Weights of a small mixture-of-experts language model, trained from scratch on English Wikipedia: 11.3M parameters, a sigmoid router.
Below are experts of layer 5 (counted from 0) of a mixture-of-experts language model. Rows are named router (the router's row for the expert), up (a neuron's input weights, with its number), down (a neuron's output weights, with its number) and show model dimensions 0-159. Each number is 200 + 40 x the weight over its row's rms, rounded and kept within 0 to 999.
After each expert's rows: "comes after" lists some tokens at least twice as common just before its tokens as in all text; "raises" lists some tokens whose logits its average output raises strongly, later layers aside. This comes from a sample of Wikipedia text that the model never trained on. Tokens count by the router's weight.

# expert 2
router,220,153,177,266,210,186,250,160,250,222,177,197,207,248,139,213,220,190,238,228,139,104,169,151,225,197,238,118,165,174,193,206,189,178,132,367,169,191,232,311,187,195,224,213,212,224,151,261,221,149,162,257,237,215,197,174,159,168,173,234,192,182,227,200,279,182,250,162,194,197,156,196,170,182,181,210,155,223,186,234,215,194,128,190,225,165,149,185,136,212,231,123,271,216,211,212,172,123,241,186,224,264,147,275,202,207,185,141,165,152,185,165,187,160,168,234,184,179,172,193,200,192,221,181,176,216,183,221,178,197,165,205,174,201,208,185,193,257,254,172,200,199,179,202,131,124,184,294,230,133,201,242,247,225,233,193,267,149,194,158
up2,171,203,207,161,245,222,246,207,164,244,177,265,212,115,148,207,105,235,201,237,259,191,210,133,297,184,175,198,189,182,235,118,224,220,200,216,168,221,185,167,207,159,160,220,228,227,191,228,142,223,192,194,218,240,190,209,206,79,218,144,177,194,181,221,237,121,225,183,145,249,272,176,197,276,220,216,114,172,255,259,177,134,228,241,211,181,214,186,228,214,214,194,229,237,177,217,246,165,165,194,215,225,222,203,218,268,196,241,218,230,143,187,130,257,176,198,197,229,222,204,204,118,204,123,180,219,265,227,177,156,232,306,228,220,184,210,222,171,207,141,173,130,194,258,260,166,164,147,189,231,202,221,169,267,164,237,125,232,164,220
down2,248,254,237,148,139,140,247,195,221,197,167,212,188,290,208,230,225,281,264,179,242,230,174,218,208,219,178,230,216,188,275,129,191,220,191,320,153,176,174,255,224,287,206,238,188,165,233,217,156,226,145,179,167,192,139,232,220,203,240,193,197,322,199,168,237,179,238,197,190,183,191,176,227,191,253,200,253,188,157,139,152,197,171,194,193,219,275,207,185,231,213,217,177,204,159,221,225,158,163,202,177,191,236,183,254,147,217,216,170,170,173,205,187,200,152,154,205,174,191,239,191,219,160,130,168,165,126,156,225,146,212,202,259,198,293,179,224,193,179,217,202,129,230,150,242,218,274,204,135,251,152,239,197,114,206,170,275,139,171,148
up3,168,196,188,114,175,245,211,230,184,152,184,177,222,180,228,190,249,163,261,231,239,295,224,193,203,208,199,193,156,144,180,279,225,182,202,136,141,209,165,158,247,177,253,166,99,206,234,188,253,285,196,216,151,105,204,186,162,368,218,176,221,216,204,293,185,204,213,198,137,207,288,241,178,221,196,215,217,217,186,246,209,221,292,216,173,207,184,162,176,145,218,255,225,147,156,220,154,208,200,225,193,156,134,162,198,210,180,219,178,300,219,217,257,215,175,141,183,162,185,202,163,228,250,156,205,171,262,224,195,202,163,215,263,211,203,176,233,178,207,233,224,170,223,202,299,247,192,144,186,177,203,202,211,179,197,195,224,194,217,231
down3,194,143,210,227,172,276,263,124,267,189,243,175,200,241,276,150,289,173,168,241,205,270,169,239,152,206,147,252,174,196,199,185,212,256,207,185,156,101,229,139,175,127,125,217,171,183,241,178,242,253,226,167,152,196,149,160,158,217,238,218,230,216,235,169,191,212,153,256,185,191,255,211,200,206,169,248,203,216,194,219,168,178,166,232,183,278,216,209,180,207,212,241,211,164,199,165,219,160,254,224,243,251,228,241,221,164,169,249,215,203,171,151,259,143,166,170,151,164,195,111,181,227,116,197,210,166,210,159,124,183,221,227,266,163,199,182,313,229,198,197,208,250,240,166,179,181,244,143,124,223,209,151,189,202,169,227,209,208,237,271
up4,202,151,158,168,165,277,151,264,202,158,168,181,240,271,304,150,144,235,157,250,197,145,216,205,197,199,210,229,141,211,190,235,256,204,206,171,164,196,267,192,211,212,141,199,201,194,145,174,211,194,235,227,201,229,177,221,184,286,182,188,177,164,238,244,226,327,217,264,153,197,193,223,176,188,196,201,257,227,167,270,202,228,228,212,244,97,146,199,258,118,139,155,187,173,238,155,216,198,186,215,161,194,206,236,142,246,222,169,236,260,195,169,164,213,213,204,164,217,117,170,212,242,201,152,221,240,267,234,254,230,171,201,221,247,153,189,180,170,268,106,156,265,164,213,215,237,220,231,165,174,193,155,241,175,147,212,249,252,235,208
down4,180,142,205,160,191,269,300,248,273,243,149,186,189,164,196,165,245,233,151,100,233,178,189,230,260,265,204,205,186,127,183,187,235,177,172,22,190,237,157,192,213,185,199,176,206,236,259,218,110,193,179,222,197,232,212,225,144,192,183,160,266,206,215,149,247,249,227,186,159,157,156,223,202,236,185,148,212,214,216,253,138,142,214,98,249,214,139,169,164,164,190,268,161,224,208,209,187,200,235,196,166,172,215,250,321,218,213,218,186,227,171,203,198,194,164,206,219,200,218,172,213,245,188,192,255,158,193,221,223,161,246,249,188,186,221,198,196,192,244,131,223,220,183,211,211,253,231,170,223,151,276,196,247,176,183,201,174,212,159,203
comes after: "-", "==", " |", "\n\n", "===", "\n"
raises: ".", ",", " the"

# expert 12
router,269,211,236,214,206,169,266,192,269,194,172,154,142,222,224,245,176,131,237,233,207,169,165,207,211,216,251,172,166,168,189,207,166,229,152,265,150,131,173,336,156,191,174,217,185,162,195,197,194,165,202,192,225,204,200,139,161,178,209,295,204,237,216,233,258,164,253,171,200,223,164,270,193,231,186,188,128,157,161,224,243,234,139,206,203,159,251,197,183,241,230,179,226,243,155,235,149,37,259,178,189,215,216,202,201,194,196,182,214,211,227,158,204,177,259,258,129,196,185,228,162,221,198,206,197,199,241,229,207,233,142,151,178,171,164,201,191,212,200,204,153,165,159,190,91,161,129,218,241,167,186,174,238,314,235,191,207,214,186,180
up23,194,207,185,232,169,234,226,246,220,217,92,155,236,202,214,284,179,161,208,249,219,162,289,233,252,220,260,171,222,284,177,278,250,188,202,202,231,173,174,204,226,152,161,228,199,108,147,161,152,203,217,181,193,168,164,219,138,193,234,142,218,147,161,198,229,273,152,150,113,195,186,167,218,200,155,206,155,223,151,214,219,180,245,213,182,213,189,212,243,228,187,158,154,144,167,194,258,177,144,221,244,229,250,171,213,204,213,202,174,212,167,161,234,190,243,196,165,239,259,189,126,270,255,184,182,241,162,214,236,199,143,246,227,173,234,246,144,184,179,168,267,286,174,127,230,180,138,169,194,189,155,181,231,266,231,165,184,244,296,200
down23,313,187,266,166,209,227,230,192,227,226,197,253,165,203,194,258,173,202,240,209,205,203,205,152,91,203,145,272,158,234,185,203,159,257,240,121,237,193,95,79,187,116,223,157,198,249,224,162,282,243,212,255,204,210,218,181,227,197,273,166,225,184,205,242,212,205,190,208,186,226,202,198,194,251,131,214,173,211,176,154,185,235,254,246,168,173,247,253,196,264,230,161,201,186,222,151,216,136,187,235,221,228,225,194,242,169,188,228,213,162,221,131,206,256,173,206,193,206,253,229,217,242,177,97,206,143,147,184,190,205,180,162,197,194,229,140,235,138,214,144,198,208,263,217,138,210,203,174,192,160,197,214,225,216,275,131,135,176,211,191
up24,236,207,144,271,254,204,227,160,141,164,206,184,182,187,191,223,195,273,204,180,201,126,229,206,200,246,255,167,232,254,217,203,195,186,157,207,200,189,229,161,169,88,216,175,189,208,202,164,262,230,158,176,152,79,224,133,176,164,147,274,237,178,121,223,249,165,214,174,209,259,206,179,185,180,264,138,207,137,242,227,122,181,195,158,189,147,225,182,124,228,177,226,173,223,159,204,158,211,153,164,216,258,137,227,253,136,217,213,162,199,210,188,241,205,148,215,141,218,282,214,180,185,147,230,252,199,223,290,271,268,174,241,211,207,236,225,185,186,198,195,131,204,197,170,238,197,181,227,239,210,116,200,228,195,227,296,219,192,206,240
down24,175,149,200,191,142,191,201,203,210,281,272,141,155,202,249,263,205,133,277,184,174,195,195,291,203,180,184,196,225,219,259,206,241,267,88,152,210,262,131,203,164,204,190,200,151,171,187,188,220,189,262,223,223,203,177,179,217,190,178,230,236,243,263,212,238,179,207,212,212,237,180,186,252,278,169,248,175,182,178,188,206,276,225,225,282,203,162,215,210,199,220,194,155,184,221,218,222,144,186,237,192,94,207,87,154,258,188,220,173,297,148,206,291,218,198,191,183,215,178,158,215,221,163,200,179,122,218,195,189,235,220,177,247,169,138,159,215,179,185,141,270,244,265,194,198,185,138,169,185,182,154,200,186,149,182,185,181,279,176,170
up25,208,206,209,210,198,226,210,103,259,153,183,227,115,184,253,246,196,201,216,274,217,195,172,241,173,200,179,203,187,210,215,222,170,227,153,196,161,169,153,188,106,236,191,194,168,130,165,242,192,225,213,214,219,193,236,199,228,228,160,239,214,239,246,179,214,173,255,205,197,202,269,172,267,181,253,179,291,168,239,247,202,159,223,238,202,151,186,199,315,163,164,204,190,189,196,234,196,146,220,208,193,163,186,170,122,187,214,150,207,192,200,217,239,256,160,143,229,191,203,166,121,276,231,160,261,215,256,243,149,140,230,219,220,249,165,160,282,188,205,198,260,190,100,189,99,276,141,189,207,221,95,144,218,214,215,203,203,209,220,156
down25,230,297,134,166,209,235,222,228,148,214,246,217,192,151,235,228,201,206,254,149,214,238,202,195,155,210,208,250,143,242,106,246,159,213,204,150,183,171,222,204,217,180,200,245,140,220,154,328,249,171,191,180,192,235,213,235,227,226,139,229,225,243,264,177,227,248,174,267,195,228,158,240,171,211,137,242,229,193,218,224,179,255,191,249,233,197,230,180,184,153,139,222,220,234,260,141,205,248,155,156,252,140,185,264,218,226,150,244,221,160,185,233,211,207,247,149,170,143,200,245,226,223,257,193,172,165,182,208,187,131,172,138,165,187,193,219,170,204,221,237,198,167,259,210,166,195,196,127,149,176,178,199,186,127,181,227,47,219,177,166
comes after: ".", " of", " in", ",", ".\n\n", " at"
raises: "e", "it", "is", "a", "in"

# expert 15
router,218,86,171,223,197,116,207,189,223,131,215,140,203,246,154,230,165,162,183,264,238,163,159,227,204,170,207,168,170,217,174,199,165,212,168,357,199,144,227,233,162,191,196,222,221,192,212,205,201,119,192,251,188,206,200,179,174,185,197,227,191,225,271,266,269,203,185,128,220,260,160,270,192,233,209,187,167,175,280,211,168,179,178,176,243,222,241,190,189,240,168,191,272,243,157,272,227,99,166,129,192,160,212,234,202,186,209,148,200,190,200,213,178,219,232,212,213,225,162,184,129,230,219,197,245,225,256,197,213,212,138,149,172,152,181,178,197,260,218,153,150,206,179,214,181,198,142,267,208,131,206,220,197,249,211,226,291,144,256,153
up2,94,251,142,223,206,189,167,228,169,181,172,270,211,219,128,202,202,198,206,104,234,209,231,155,194,218,176,230,200,221,214,214,213,184,221,203,207,175,201,227,245,185,187,201,185,199,245,210,202,218,128,235,285,143,184,178,204,206,271,192,176,264,155,156,299,141,195,153,229,93,207,279,156,162,212,233,234,180,201,171,178,184,196,270,245,271,148,189,161,185,222,167,228,209,192,214,183,166,266,208,206,267,176,200,109,223,156,273,172,201,212,207,283,217,193,190,261,234,140,219,273,235,288,272,245,128,198,177,166,164,131,163,235,210,156,194,177,236,168,250,156,203,216,201,202,233,198,198,177,133,163,213,132,195,194,152,168,188,187,220
down2,132,155,148,133,181,229,190,181,191,148,235,222,227,222,118,243,256,229,176,154,198,196,146,184,183,202,195,162,202,238,140,198,217,191,217,194,286,225,249,238,205,120,189,187,173,250,212,230,224,169,176,210,213,178,236,131,226,188,122,188,182,242,219,220,229,150,231,173,193,174,251,225,171,210,213,204,200,172,216,188,269,238,191,265,215,164,155,253,160,237,245,170,126,282,229,169,160,192,197,191,175,242,269,237,90,150,190,286,179,188,177,233,287,261,209,213,194,291,161,203,269,233,188,278,187,241,214,194,182,220,182,162,214,177,185,198,145,171,224,218,220,163,194,195,173,212,208,244,131,193,205,293,165,189,130,178,86,250,197,206
up3,182,224,221,146,135,208,202,228,215,151,218,264,235,130,159,188,230,206,161,153,283,235,175,223,263,165,190,204,207,171,172,151,258,276,299,162,233,164,165,204,234,197,211,131,240,216,180,262,138,234,260,165,199,238,285,123,177,172,185,207,162,224,187,197,267,159,248,259,165,130,196,206,186,141,223,248,187,204,90,182,224,253,178,228,201,205,189,194,181,139,232,260,157,224,156,170,200,140,226,236,185,290,209,164,181,195,286,219,204,194,216,192,213,230,197,171,276,199,182,154,165,203,222,275,177,224,167,202,191,220,241,243,267,213,131,165,181,215,151,197,196,147,177,182,173,147,214,214,231,241,190,164,182,154,264,202,157,214,184,280
down3,198,138,220,234,154,227,199,297,168,171,183,181,186,236,151,198,179,219,192,207,251,315,217,207,132,205,153,147,132,162,200,172,233,228,207,234,191,191,206,219,291,231,224,202,214,203,214,193,229,110,156,219,191,190,182,189,295,133,191,199,203,183,139,160,178,133,193,294,216,188,194,148,241,234,230,172,141,288,228,312,168,175,179,243,169,217,224,183,193,227,214,212,149,250,197,105,178,272,120,252,128,209,177,195,235,170,200,223,188,180,164,190,199,173,213,183,170,197,199,196,254,216,173,179,196,131,250,248,201,209,238,135,302,203,196,252,193,184,231,250,199,161,171,169,282,227,178,251,176,201,234,232,203,202,199,183,229,164,167,157
up4,162,166,147,103,259,242,173,135,223,218,227,320,268,292,142,118,243,190,205,149,188,181,223,237,224,219,238,202,168,261,244,178,228,184,159,218,200,132,230,171,284,196,180,167,153,194,173,246,157,235,268,207,147,185,224,156,234,159,200,215,118,107,138,241,236,250,226,210,144,244,236,225,160,194,183,175,217,235,275,251,184,215,208,197,222,238,214,218,199,183,173,176,189,167,224,213,186,159,238,258,205,194,161,192,233,130,158,235,226,182,208,208,186,183,201,197,230,222,269,143,213,232,201,206,173,241,248,174,192,182,190,168,229,150,252,147,174,243,201,228,278,220,173,176,168,183,180,222,245,113,158,212,212,116,211,270,175,164,191,207
down4,186,237,199,222,194,160,228,199,235,170,278,200,234,181,209,255,241,184,179,237,233,208,185,257,222,205,236,148,155,190,204,222,177,149,261,231,159,225,200,233,138,265,229,126,161,237,183,161,198,224,135,251,212,156,201,181,202,185,200,279,193,198,230,203,203,153,251,268,195,187,218,215,241,176,188,216,159,245,212,263,204,137,205,196,214,221,109,183,228,250,238,111,264,220,273,175,187,185,163,236,196,199,197,130,245,159,227,126,169,184,194,196,204,151,200,159,203,140,315,169,275,141,240,155,180,154,125,205,187,199,268,273,180,210,192,175,212,180,169,266,156,272,199,193,191,228,204,189,144,156,208,216,179,172,206,280,243,129,102,156
comes after: " |", "|", " B", ";", " M", " and"
raises: "ig", "ot", "ag", "it"

# expert 10
router,226,86,191,219,221,187,221,236,237,146,157,143,155,241,175,253,195,114,195,192,168,147,147,202,234,195,264,179,213,163,176,169,157,189,221,255,172,173,230,330,157,211,191,260,204,170,169,182,197,142,205,208,215,176,203,196,124,206,269,311,218,238,217,191,291,226,178,107,206,207,179,264,155,190,185,187,196,219,225,263,215,186,161,196,199,178,195,197,178,183,189,174,279,222,185,251,185,143,176,153,217,207,172,234,191,177,159,142,197,194,190,169,171,200,226,238,195,182,246,181,239,183,217,251,183,252,235,223,179,266,128,135,130,180,208,185,210,251,183,210,200,189,143,251,129,141,150,238,248,167,226,207,214,232,241,206,301,170,161,147
up24,117,159,231,187,190,201,153,241,228,250,249,249,167,248,267,185,201,176,168,185,285,199,157,178,178,130,184,162,181,256,211,209,249,135,257,200,215,188,146,176,200,198,189,294,118,173,204,172,223,205,198,234,141,194,206,183,214,227,236,298,207,168,241,81,254,181,158,208,279,231,211,156,251,286,242,188,229,211,140,239,179,170,167,190,156,156,215,281,170,242,197,237,141,161,156,238,242,242,206,152,198,238,210,245,228,183,184,169,189,164,177,235,156,218,199,213,239,199,195,190,233,179,156,180,165,194,190,248,138,199,177,205,235,182,234,263,181,205,151,174,180,215,109,200,210,277,201,238,126,154,143,210,130,213,246,166,235,162,193,160
down24,262,251,193,168,174,229,207,154,175,253,244,207,199,171,203,178,262,178,209,169,168,219,159,210,261,252,177,175,185,166,279,167,179,210,172,247,155,237,141,123,203,174,201,166,189,183,122,200,211,187,209,240,205,151,145,151,259,96,137,167,177,194,216,225,190,226,253,158,182,155,270,211,191,172,237,189,221,203,255,99,200,186,261,233,269,174,169,253,207,192,269,236,173,236,164,268,227,236,218,161,245,240,255,157,226,178,208,270,270,176,244,163,185,216,157,144,147,176,201,176,195,142,257,166,212,80,199,194,237,261,255,185,211,220,219,224,214,230,214,182,223,127,165,173,178,175,238,231,228,208,206,204,181,252,124,245,261,160,161,220
up25,195,187,161,212,191,213,234,266,117,178,200,268,220,146,214,184,278,165,183,176,162,201,160,170,201,151,239,145,272,148,194,220,256,184,145,195,189,233,169,202,181,138,161,222,138,235,197,192,213,66,200,197,241,180,225,267,165,234,244,230,181,157,250,219,174,201,215,211,254,284,192,254,141,220,223,183,237,226,252,189,166,208,206,161,200,250,187,184,217,218,155,163,133,207,232,189,248,222,166,243,286,184,249,250,216,152,149,104,119,174,220,228,221,161,138,197,201,205,222,163,169,263,194,165,183,226,198,194,139,228,236,209,212,189,170,255,242,199,232,169,229,236,166,281,277,181,120,228,230,176,171,174,208,167,283,268,203,217,223,170
down25,152,149,170,113,265,151,237,212,213,167,227,153,159,207,146,206,157,203,144,234,167,162,132,244,227,242,192,266,233,135,172,167,167,218,181,230,270,161,160,219,150,201,258,241,156,253,204,150,204,131,214,153,258,192,162,189,175,215,156,147,170,177,233,235,183,206,182,145,176,184,157,179,217,260,200,257,317,183,178,214,233,198,256,205,154,167,177,240,169,296,147,192,219,246,178,278,160,229,237,145,246,261,249,161,207,164,196,225,182,196,266,200,228,220,242,219,191,236,134,110,192,155,185,176,275,171,230,214,191,240,233,152,246,228,211,272,163,274,216,150,191,191,198,244,188,217,201,206,175,223,207,152,278,237,187,212,208,217,186,222
up26,233,248,254,231,182,241,204,206,209,207,157,157,244,202,221,127,199,218,176,178,192,232,147,230,230,192,267,202,172,208,181,228,199,213,197,199,170,214,152,187,63,130,131,188,220,140,204,225,218,141,147,157,227,207,218,164,170,224,199,198,230,219,206,203,183,183,166,104,208,135,219,159,195,134,196,309,192,213,189,188,220,300,169,167,187,157,212,140,264,211,188,211,180,197,114,176,248,223,181,261,173,222,236,164,271,171,187,200,172,272,303,236,200,172,199,155,163,171,237,229,234,229,215,178,202,235,188,207,287,214,237,264,228,217,227,213,113,167,222,171,166,209,237,228,160,258,201,240,246,216,248,221,172,202,164,89,182,141,240,191
down26,171,202,176,260,193,266,175,141,169,246,134,172,226,180,220,246,283,190,252,301,163,151,192,160,93,233,238,178,161,220,179,193,211,116,192,137,137,164,205,174,205,193,181,301,191,174,235,223,214,145,251,190,162,224,152,155,200,160,194,235,158,305,168,207,277,175,259,209,227,173,178,224,229,201,231,223,221,214,198,204,260,219,200,202,273,171,255,184,184,216,206,178,263,124,160,203,162,244,229,185,247,242,179,213,208,203,183,182,173,156,131,182,334,176,284,222,213,180,183,188,213,237,190,190,199,154,210,179,201,166,233,131,211,293,149,231,162,176,169,214,236,214,181,146,261,197,198,173,213,167,245,213,188,201,164,180,166,184,211,189
comes after: "1", "2", "0", "9", " to", " in"
raises: " the", "er", "al", " that", "her", "it"

# expert 0
router,252,176,171,232,208,196,238,186,229,123,204,176,221,247,145,249,224,171,202,216,188,102,160,265,196,186,233,197,143,236,264,196,217,175,126,281,205,114,220,325,167,172,163,240,171,188,205,175,180,194,208,225,235,196,199,179,150,196,188,257,246,198,215,152,285,226,161,178,196,229,162,240,209,158,245,210,147,176,239,214,212,223,119,182,208,199,237,157,199,208,200,191,286,226,218,216,161,113,214,119,193,174,189,254,205,160,179,89,198,181,201,177,255,158,212,243,164,165,193,224,221,233,188,186,197,260,264,213,231,237,192,177,147,180,224,190,178,211,212,213,154,161,141,220,181,171,198,226,192,90,188,238,234,259,242,267,266,196,140,144
up2,188,190,142,210,176,211,224,211,221,202,230,178,238,239,164,214,136,233,217,231,179,190,230,289,187,230,185,163,195,234,237,260,188,209,102,244,190,164,217,218,200,235,245,200,158,200,243,183,172,141,196,109,98,234,151,202,199,202,198,224,192,148,217,147,216,199,173,247,185,272,241,213,148,281,234,180,212,197,167,168,166,165,119,204,271,231,209,212,169,242,206,179,252,169,217,208,201,202,174,153,186,147,182,193,148,249,259,140,184,167,182,208,193,189,109,140,86,166,209,246,239,241,246,107,155,135,254,172,195,230,180,159,202,165,214,251,219,180,172,297,201,149,152,125,224,210,223,216,180,163,179,233,159,255,204,158,245,269,197,173
down2,176,161,204,271,228,243,284,185,163,241,197,194,170,169,196,194,192,183,215,201,213,199,195,175,166,116,123,223,283,199,138,208,162,209,260,131,193,210,202,206,205,222,227,244,214,190,151,125,212,235,187,235,266,232,204,206,176,170,192,163,168,237,271,236,110,212,197,179,148,221,258,193,153,162,195,178,236,168,181,229,205,209,192,193,147,164,138,212,201,154,213,118,134,231,201,191,130,255,227,212,138,208,204,213,209,179,152,282,246,202,181,184,153,199,188,209,289,249,221,165,164,185,179,272,171,214,133,259,211,140,196,229,247,270,198,201,242,128,227,259,248,175,159,268,129,181,182,167,283,243,219,159,197,213,195,186,188,136,273,266
up3,169,218,167,228,180,213,165,198,131,172,196,278,254,184,180,240,194,180,213,266,192,184,212,183,180,229,201,194,211,244,207,231,211,207,124,226,124,211,130,238,105,180,277,252,108,183,203,214,229,144,254,108,242,209,251,234,102,165,166,172,173,220,260,187,230,136,260,200,208,291,221,171,254,270,184,188,173,261,180,150,191,205,210,186,165,207,274,140,204,197,228,161,211,158,232,136,250,187,243,202,157,101,223,198,217,174,224,225,235,164,126,229,191,189,163,208,234,199,172,169,210,230,211,215,174,181,232,188,284,147,158,246,162,148,188,214,219,260,228,185,182,170,175,243,235,155,228,248,213,204,210,208,269,245,171,250,154,161,215,151
down3,251,162,115,187,196,213,216,261,190,200,143,253,175,213,228,189,201,167,196,200,265,195,254,226,320,188,165,144,232,236,234,251,245,221,149,253,237,222,207,159,192,174,169,208,211,241,159,129,151,207,231,209,144,155,252,213,183,219,230,265,219,218,162,235,211,146,196,192,124,216,260,219,218,186,185,158,171,188,216,195,198,245,208,217,151,200,184,272,221,154,255,322,245,156,247,203,177,157,221,202,175,173,222,227,130,142,193,167,197,210,193,121,139,269,162,199,164,185,182,245,141,252,219,168,213,166,254,256,191,208,170,222,243,245,161,271,174,102,272,141,198,205,152,248,244,189,130,195,187,181,175,133,171,225,205,232,194,207,200,156
up4,238,217,234,214,319,171,184,221,173,199,162,224,235,154,225,198,182,179,189,231,136,195,246,264,227,183,198,221,272,288,178,110,235,215,147,173,182,217,175,179,308,203,167,200,207,188,218,135,149,132,166,137,212,207,214,234,216,248,140,160,178,215,217,187,163,219,154,186,186,210,193,239,186,142,143,224,118,191,220,179,272,252,223,208,126,262,228,262,186,243,192,112,217,240,221,181,162,234,167,195,187,226,192,159,172,184,230,210,220,185,134,226,152,251,182,242,203,230,201,255,199,129,169,224,112,111,172,234,213,194,149,215,208,186,171,239,211,112,232,237,149,262,169,153,213,249,255,219,219,264,179,241,243,189,224,236,188,186,179,224
down4,107,162,155,199,133,208,234,191,172,216,222,222,193,170,241,206,173,268,197,207,213,142,229,172,142,245,200,183,204,156,157,324,231,204,197,205,223,155,223,174,194,209,207,218,226,256,234,320,198,192,211,263,273,178,258,142,166,189,243,220,252,189,138,196,202,180,209,263,159,272,176,214,181,184,297,230,230,181,120,220,218,151,207,229,204,172,185,210,206,131,235,182,209,211,146,198,207,159,93,171,266,176,257,207,201,188,200,189,172,254,182,186,211,254,148,185,233,164,212,184,196,200,162,147,132,237,167,143,191,209,243,248,210,155,229,233,136,168,221,145,266,198,232,220,246,195,232,268,196,97,147,197,131,194,225,189,193,193,231,201
comes after: "|", ".\n\n", " |", " |\n", " |\n\n", "\n\n"
raises: ".\n\n", ",", ".", " of"

# expert 30
router,182,150,167,211,186,190,288,188,259,179,171,164,150,236,138,230,188,200,215,197,238,197,194,214,190,273,233,220,152,187,207,190,152,212,204,318,200,191,197,254,146,220,195,243,204,120,135,154,219,144,169,161,188,156,211,201,154,223,176,211,231,229,260,151,252,246,264,145,129,231,173,264,183,144,166,204,128,190,236,198,192,135,149,158,164,157,237,164,160,248,211,175,255,221,187,265,133,163,243,123,215,183,195,254,155,184,218,162,234,227,276,144,190,207,217,279,202,188,200,172,163,210,127,198,229,223,222,176,164,233,189,174,195,217,198,210,220,236,228,202,216,203,166,272,127,210,133,263,212,145,204,208,237,279,202,204,285,180,149,140
up2,237,178,187,150,211,171,188,146,117,213,198,219,186,172,167,223,242,242,167,243,236,205,180,140,169,182,217,252,180,265,266,210,169,174,245,232,150,210,239,188,214,184,244,206,198,211,194,191,216,161,155,181,163,138,205,127,235,111,161,146,221,213,219,205,171,69,233,233,197,109,151,221,269,200,164,215,260,144,231,254,242,196,187,208,180,329,207,172,175,245,206,232,246,173,184,199,140,215,168,131,179,215,286,165,254,190,150,217,256,239,275,214,247,216,201,243,152,203,198,206,295,140,158,176,197,198,221,152,278,191,109,220,210,199,234,212,218,239,203,215,207,144,184,198,163,178,195,245,160,223,169,210,215,218,182,184,197,276,191,166
down2,140,188,209,191,169,121,202,220,214,230,160,176,197,192,176,241,170,182,170,192,253,260,189,247,204,222,186,201,286,251,190,196,145,274,245,223,169,82,135,228,200,133,248,278,218,191,236,179,211,236,142,184,161,229,319,165,252,240,155,209,196,179,225,223,142,203,226,165,220,164,233,197,192,152,211,252,164,183,181,239,195,146,192,117,205,257,214,178,205,253,193,180,203,223,247,246,200,280,254,207,197,210,221,181,108,235,210,225,274,192,221,220,134,140,159,197,241,165,199,191,199,226,207,184,306,158,215,239,174,206,183,193,215,104,193,144,239,164,226,192,185,169,217,178,228,187,274,171,135,232,158,190,147,242,238,188,255,180,155,234
up3,143,168,200,175,220,254,205,193,196,214,153,212,227,222,195,202,159,290,161,213,218,193,242,272,282,272,134,202,173,191,128,224,257,218,185,196,188,200,190,181,210,107,239,183,218,151,208,244,196,258,142,224,179,145,180,190,214,214,171,197,129,208,208,201,201,184,264,186,236,216,292,260,229,222,153,218,190,198,159,133,176,125,156,192,238,214,186,211,157,174,222,344,166,256,247,205,177,146,187,174,175,166,249,240,170,164,284,211,241,231,267,189,174,232,237,238,135,205,190,178,212,310,218,213,210,190,248,214,189,270,115,219,167,164,199,220,199,240,127,203,223,214,199,218,191,228,254,164,182,220,156,175,175,224,126,199,204,237,154,146
down3,217,236,241,155,144,214,248,272,186,145,258,189,172,138,195,248,170,261,163,159,184,246,230,174,210,202,254,271,167,219,158,171,147,204,175,250,209,157,237,164,244,211,251,176,199,178,207,233,147,283,197,110,205,221,215,238,130,208,197,93,163,253,215,180,129,206,269,135,178,241,202,185,169,213,190,247,148,215,196,177,193,189,230,194,200,193,167,262,140,189,159,154,205,242,257,244,176,180,220,160,146,188,207,228,160,169,253,221,200,206,281,238,168,133,223,217,160,197,214,243,159,290,156,236,229,217,265,228,223,240,235,182,244,149,162,94,146,193,192,209,191,201,253,212,165,211,231,205,142,270,189,229,167,141,204,183,172,273,230,197
up4,155,197,235,267,272,261,204,213,155,124,237,231,231,203,200,239,143,187,212,216,227,158,149,182,200,178,197,193,190,256,193,247,187,194,251,179,204,192,245,163,221,210,242,193,177,168,143,175,180,132,217,170,230,300,236,189,182,194,220,259,232,198,163,235,181,196,165,244,182,200,258,219,262,232,206,212,278,248,254,117,247,191,227,166,172,202,186,257,213,183,150,198,167,133,180,174,178,203,262,179,228,205,187,202,266,209,253,216,202,159,229,271,229,274,178,199,233,140,246,173,240,257,227,156,168,188,246,164,122,79,168,150,92,284,165,232,198,218,109,179,207,272,197,159,154,219,179,199,212,220,228,178,144,234,208,242,184,169,205,234
down4,205,236,247,249,293,240,190,227,237,179,220,223,258,202,168,231,158,197,266,147,238,151,220,201,180,155,256,216,234,128,203,194,132,234,162,203,150,156,167,202,185,205,195,206,298,179,222,197,205,104,154,192,137,252,166,252,215,170,203,274,173,190,180,161,191,208,192,200,157,180,232,178,188,172,174,173,297,140,273,233,263,144,105,199,167,188,212,248,197,118,177,132,170,197,202,194,196,229,181,282,200,185,161,199,201,152,185,165,234,167,210,195,251,230,219,222,223,172,171,159,252,256,204,121,237,171,216,185,198,211,183,181,233,213,218,125,221,192,250,197,218,185,241,175,162,215,177,246,236,228,91,190,235,269,257,208,250,151,218,279
comes after: "\n", ")\n", ".\n", "|", ";\n", "==\n"
raises: "en", "el", "on", "em", "im"